config.toml
d_expert = 32
norm = "rmsnorm"
norm_eps = 1e-05
lr = 0.002
grad_clip = 2.0
steps = 8478
Below are experts of layer 5 (counted from 0) of a mixture-of-experts language model. Rows are named router (the router's row for the expert), down (a neuron's output weights, with its number) and show model dimensions 0-127. Each number is 128 + 24 x the weight over its row's rms, rounded and kept within 0 to 255.
After each expert's rows: a language model's description of what the expert responds to. This comes from a sample of Wikipedia text that the model never trained on.

# expert 62
router [153 118 159 161 141 111 141 127 128 119 110 153 143 151 140 123 116 141 168 121 178 155 159 155  81  99 148  96 124  95  82 169 138 148 119 131 121 128 115 140 165 144  79 105 152 118 142 116 139  90 181 141 115 134 148 139  89 158 153 134 142 161 118 120  93 142 144  81 111 111 134 111  77 154 117 173  88 120 157 120 120 145 114 133 146 135  80 153  94 161  64 125 117 133 121 125 128 146 145 157 122 127 123 116 129 142  82  92 109 142  95 143 119 170 120 141 112 124 108 146 107 128 104 135 146  98 133 122]
down1 [119  86 125 117 147 165 128 115 138 168 132 105 148 109 132 117 125 110 111  65 117  96 137 135 157 117 109 106  89 132 155  92 161  87 116 119 135 134 121 134 136 112 121 111 115 131  71 129 177 109 133 120 109 112 114  54 104 106  77 141 128 172 104 133 140 113  96 120 126 108 111 115 120 139  95  86 160 121  95 141 134 106 161 104  93 122 145 139 138 104 144 112  97 128 173 136 119 156 130  94 178  87 143 129 152 129 124  88 107 124 138 131 144 159 107 179 149 142 116 146 118 117 158 114 130 147 122 109]
down2 [133 142  77 115  94 115  96 106  96 109 137 114 140 164  80 116 122 147 125 117 109 124 142 124 133 155 166 185 110 153 143 141 125 134 161 123 133 171  69 127 143 142 167 135 144 103 103 129 125 131 132 137 104 143 139 136 128 134 111 104 129 152  97 126 109  77 138 133 151 132 132 102 124 113 143 139 146 133  98 157 128 131  97 119 171 109 156 151 151 137  79 128 120 131  81 121 147  98 155  99 137 159 153 111 148 131 133  89 128 108  64 144 173 148 127  96 116 104  92 160 126 139 119 130 185 143 117 174]
Mid-word consonant-vowel pieces. Short pieces mid-word in foreign surnames and place names, especially ir, t, ec, iv, as in Schirripa, Schirmeck, Figueirense, Kirby.

# expert 59
router [134 138 100 178 153 150  90 150 193 153 132 125 161 144 164 111 158  65 162 132 120 132 101 136 132 140 167 115 120 118  95 121 159 127 136 120 145 141 164 111 151  89 141 126 181 155 115 106 158 104 141 129 139 133 104 149  99 118 153 129 113 141 131 135 144 113 126 111 133 112 170 125 119 121 147 136 116  94 142  87 160 152 134  97 121  92 114 122  86 142 133 122 147 161 146 167 107 108 135 138 109 142  87 105 136 157 101 111 123  99 115 136 163 133 179 116 175 131 108  96 123 144  75 118 127 109 110  99]
down1 [122 129  79 146 123 130 146 128 128 137 187 140 138 147 129 134 182 185 110 104 150  96 111 158 125 128 152 118 109 125 121 104 116 126 119 104 132 113 143 133 152 145 154 176 184 134 132 138 106  85 130 175 113 140 151  99 117 200  96 147 124  96 129  94 154 135 106 137 132  99 149 163 114 123 120 119 130 137 129 166 139 159 151 135 136 131 149 142 136 109 100 135  79 105 184  89  95 139 125 115 102 133 113  97  75 109 164 116 107 124 135 124 134 136 126 121 148 119 104 106 113 118 137 120 157 136 108  73]
down2 [146  91 105 129 114 116 130 134 153 106 154 109 136 141 146 151 142 112 170 109  81 149 109 122 137 133 186 155 159  83 130 122 125 143 144 132 118 110 159  71 142 105 122 174 123 117 108 138  89 153 124 114 156 110 114  92 113 156 128 110  98 149 135 126 115 139 129 124 158 112 125 140 179 158  85 109 124 125  83 145  98 130 121 135 141 115 121 104 122 162 118 157 120 146 120 139 108 112 120 146 178 139 119 130 157 154 117 100  63 137 154 129 152 131 101 105 158 105 150 123 168 162  86  97 169 157 168 116]
Inner syllables and suffixes. Middle syllables and suffixes like im, ip, port, ment, ism in names and common words, such as S-im-mons, An-im-alia, munic-ip-al.

# expert 43
router [138 117 163 162 159 146  79 170 124 142 145 129 125 164 163 167 161 135 111 155 121 111 165 154 111 127 155 122 108 109 121 145 148 146 105 122 116 138 141  79 169 123 118 101 134 105  98 160 138 140 164 141 114 157 156 178 133 155 145 130 142 152 105 152 111 145 164 100 111 120 139 104  80 130 126 104 182 117 122  87 109 159 115 136 140 148  99 152 115 124 105 118 110 133 138 113 146 155 135 171 118 121 106 126 135 132 112  67 124 106  96 146 164 125 103 162 143 117 127 106 116 141 110 154 127 135  58 139]
down1 [112 162  49 114 144 165 107  95  98 114 103 129 100 125 114 143 107 118 125 155 108  88 124 118 118 122 139 138 135 181 149 138 120  99 125 172 135 131 137 101  63 117 102 172 166 122 105 107 121 132 165 161 163 117  96 103 140 133 168 159 154 149  67 139 122 116  94 141 162 156 146  90 145 144 156 130 133 110 107 109 117 116 146 131 134 111 162 103 119 136 118 102 134 162 104 139 133 127 131 148 105  89 123 129 118 114 117 162 135 103 115 130 103  92 101 116 101  88 133 149 138 123 124 124 174 143 120 126]
down2 [ 93  93 150 161 167 151 173 109 138 130 131 138 128 145 124 120 103 129 150 124 126 100 140 126 129 113 120 142 109 146 128 138 117 160 147 151 124 111 155 103 115 153 147 166 104 187 125 140 128  86 131  82 140 123 103  97 193  96 110 127 202  92  79 122 119 130 143 113 120 126 119 129 130 138 164 110 149  99 109 160  89 112 111 111 126  74 139 121  91 125 141 124 115 103 135 128 121 149 133 129 169 147 104 120 104 148 111 131 125 173 170  83 164 102 137 100 129 128 125 104 109 127 116 135 153 136  77 130]
Second letter after prefix. Consonant piece right after a short word start like In, re, ex, out, a, as in Ingham, Ingrid, outgrowth, Length, regicide.

# expert 35
router [141 103 135 156 148 164  98  99 151 151 147 160 145 137 166 120 152 138 178 116 147 149 128 112 148 143 182  97  90 105 105 199 124 173 123 109 135 129 122 116 129 134 152 103 156 116 115 132 170 152 132 124 164 133 181 158 139 158 115 127 142 152  93 102  82  78 134 116 166 116 136 135 121 129 144 136 132 170 162 144 139 168 129  94 122 138  97 146 130 125  97 138 111 103 128 135 142 138  94 187 109 117 155 121 113 135 127 121 114 136 116 152 182 138 123 120 138 100 145 107 148 157 144 120 131 130 157 152]
down0 [117 120 152 105 100 127 133 147 138 138 131 105 143 143 121 165 115 142 122 112 126 150 151 123 152 135 153 118 127 175 112  86 157 124 116 104 150 139 151 134 154 125  78 125 117 127  91 131 108 100 153 115 133 122 123  86 126 146 161 167  96 121 162 149 130  97 132 137 136 100 162 136 104 149  79 122 166 129  97 140 131 119 138 145 157 199 149 123 120 111 122 108 168  69  94 124 140 155 191 128 129 113 107 135 133 135 142 142 173 108 116 132 131  86  81 113 166 165 128 127 178 159 104 122 116 164 124 116]
down1 [131 105 152 155 120 141 143 105 109 149 121 123 120 135 135 126 154 150 115 119 175 112 155 120  97 132 117 161  89 160 116 132 100 115 107  98 135 141 118 153 170 141 172 164 150 141  69 123 120 123 120 129  73 176 104 186 134 126 159 135 164  90 100 151 135 167  95 102 119 163 120 111 118 112 114 133  93 117 107 127 155 154 101 155 107  90 152 123 127 151 128 119 156  86 125 125 127 127 153 137 105  93 146 107 145 140 160  96 169 119 121 157  95 120 133 174 103 114 150 131 136 166 149 133 124  86 107 142]
Word-middle th pieces. The piece th starting the second part of a word, plus taxonomy and infobox field pieces, such as thirty-three, life-threatening, Genus, Family.

# expert 46
router [154 111 128 144 156 121 128 113 122 130  83 176 121 178 130 147 161 152 132 136 110 137 132 113 118 147 158 112 143  99 121 124 129 137 128 115 172 119 159  98 121 114 143 126 153 113 109 115 172  93 190 102 136 137 135 114 107 134 150 126 155 116 121 140  76 127 142  94 118 130 128 139 110 132 144 101 110 147 170 119 133 154 139 103 147 139 115 176 121 139 117  81 143 157 175  75 125 171 176 153 134 126 132 135  93 158 108 131 118 126 101 130 120 170 106 144 164  84 129 144  84 145  89 114 169 115  87 119]
down1 [ 89 116 109 157 151 131 144 115 150 159  75  69 149 154 130 141 110 135 139 174 156 111 150 102 203 151 132 123 165 150 142 154 155 136 127 158 130 127 116 152 133 140 154 137 135 166 128 144 105 140 109 118 100 127  99 130 142 159 186 130 141 137 151 112  83 146 122 112 170 125 156 120 137  92 134 129  93 153 116  91  96 127 142 167 144 128  99 120 118  88 122 140 116 134 150 119 150 146  94  95  99 151 117 104 142 122 103 127 125 143 107 170 148 137 157 144  93 120 139 153  93 165 115 145 111 126 143 168]
down2 [107 175 147 112  90  97 118 114 129 123 123 117  51 162 134 153 106 142 129  89 142 110 126 147 103 124  93 126 114 120 160 119 110 148 135 101 123 142  95 166 140 102 102 144 108 176 148 122 144 155  92 114 117  97 150 151 133 163 182 151 112 131 137 144 118 117 140 164  99  92 124  88  88 139 145 137  94  87 141 156 127 158  92 134 137  91 144 118 120 126 113 132 138 157 126 155 157 127 157 107 105 109 140 120 118 129 146  89 105  95 144 108  73 152 123 106  93 131  78  97 133 123 144 131 134 125 136 104]
Nouns after possessives. Noun or verb stems right after his, her, the or a in narrative text, such as member, father, role, assist(ance), defeat, use.

# expert 38
router [202 121 116 123 143 125 105 134 126 163  96 150 141 141 171 127 138 139 146 158 140 100 144 126  79 126 142 127 108  92 142 136 148  95 122 114 118 119 142 128 146 139 147 132 134 142 109 123 185  89 153 164 144 173 170 167 123 157 137 111 118 145 107 123 129 146 207  81 112 124 163  95 138 155 136 123 156 122 194 120 169 124 156  91 121 123 112 127 124 142 133 138 135 127 138 118 107 111 112 170 113 112 132 134 139 132 116  94 138  65 131 128 131 139 100 127 162 155  90 132 103 114 138 149 131 129 153 127]
down2 [ 89 150 127 139  79 154 110 120  77 113  77 143 145 107 109 109 108 129 109 156 167 102 153 120 144 132  97 142 168 111 116 133 178 140 118 140 135 134 141  83 107 118 112 110  93 119  92 131 131 117 114 136 146 115 167 103  71 152 146 149  83 146 155 115  76 123 153 136 152 103 105 105 180 123 122  91 125 147 142 133 121 135  79 125 130 124 160  94 122 104 103 148 117  99 110 118 132 137 184 144 126 122 110 125 119 118 126 172 107 142  89 129  80 138 131 135 161 115 127 138 148 129 140  95 143 125 103 152]
down3 [151 119 149 148 104 154 106 170  95 184 140 145 124 109  99 126  92 124 145 144  87 158  85 111 170 122 101 141 168 135 147  98 122 145 115 124 148  94 135 107 101 155 150 123 116 108 133 175  99 109 191 145 133 136 147 122 135  88  93 102 119 116 153 150  89 155 142 111 148 139 116 122 125 142 137 146 104 156  87 133 111 113 113 129  97 135 150 106 121 127 136 134 174 138 109 134 127 101 126 119 133 128 147 147 138 132 172 140 144  88 135 150 110 153 148 111 138 176 134 160  63 116 120 136 171 159  94 140]
Closing brackets, line ends. Closing parentheses after abbreviations, names or math, and line breaks ending table rows or list items, e.g. (PSOE), (with MF Doom).

# expert 22
router [137 140 131 116 146 132 102 163 121 125 148 118 145 156 118 153 178 131 168 135 115 178 150 100 138 128 146  96 133 138 126 140 213 136 121 132 143 147 126 126 152 124 125  78 156 150 109 115 123 127 133 123 106 132 131 146 142 124 161 140 114 144 111 145 120 126 119  67 140  97 124 105 117 101 155 143 148 142 155 113 174 168 132 122 135 167 116 149 130 162 122 152  75  94 112 125 140 138 137 153 115  68 122 131 148 128 133 125 132  87 118 126 117 164 141 119 180 107  99  82 126 130  93 167 176  81 122 127]
down0 [123 148 153 116 154 128 113 119  67 140 141  87 166 106 140 134 135 143 156 108 137 161 119 118 144 123  96 107 141 136 132 148  97 156 122  91 165 169 177 145 108  71 130 173 134 110 165 116  73 101 157 124 166  94 123 107 114 115 130 119 107 128 153 158 116 120 115 122 108 123 138 126 131 148 137 137 130 119 114 149 145 116 135 132  96 136 144 176 144 117 144 154  78 132 175 144 125  79 105 145 148 143 105 111 140 144 127  98 147 140 110 129 126  85 173  65 165 105 129 133  94 140 106 145 127 146 118 144]
down1 [175 184 130 157 138 115 145 109 122 151 183 173 127 140 135 127 109 169 138 127 110 163 114 162 127 127 146 155 160 150 127 163 122  99 127 131 102 132 155 141 108 146 115 119 165  82 182 136 137 137 146 132 141  81 108 134 134 122  69 141  76 142 114 122 102  89 157 150 113 164  88 124 122 143 166 151 134 135 128 134 146 151 141 123 143 107 136 110 143 151 109 134 152 108 125 128 113 168 127 126 176 100 131 117 108 155 150 125 121 110 122 139 161 122 152 127 151 162 157 146 173 105 183 139 141 104 136 147]
Letters V, W, L, o. Capital V, W, L starting names or titles, as in V(anakkam), W(endy), V(an Arsdale), plus lone o and bo pieces inside words, such as sp-o-iled, a-bo-ve.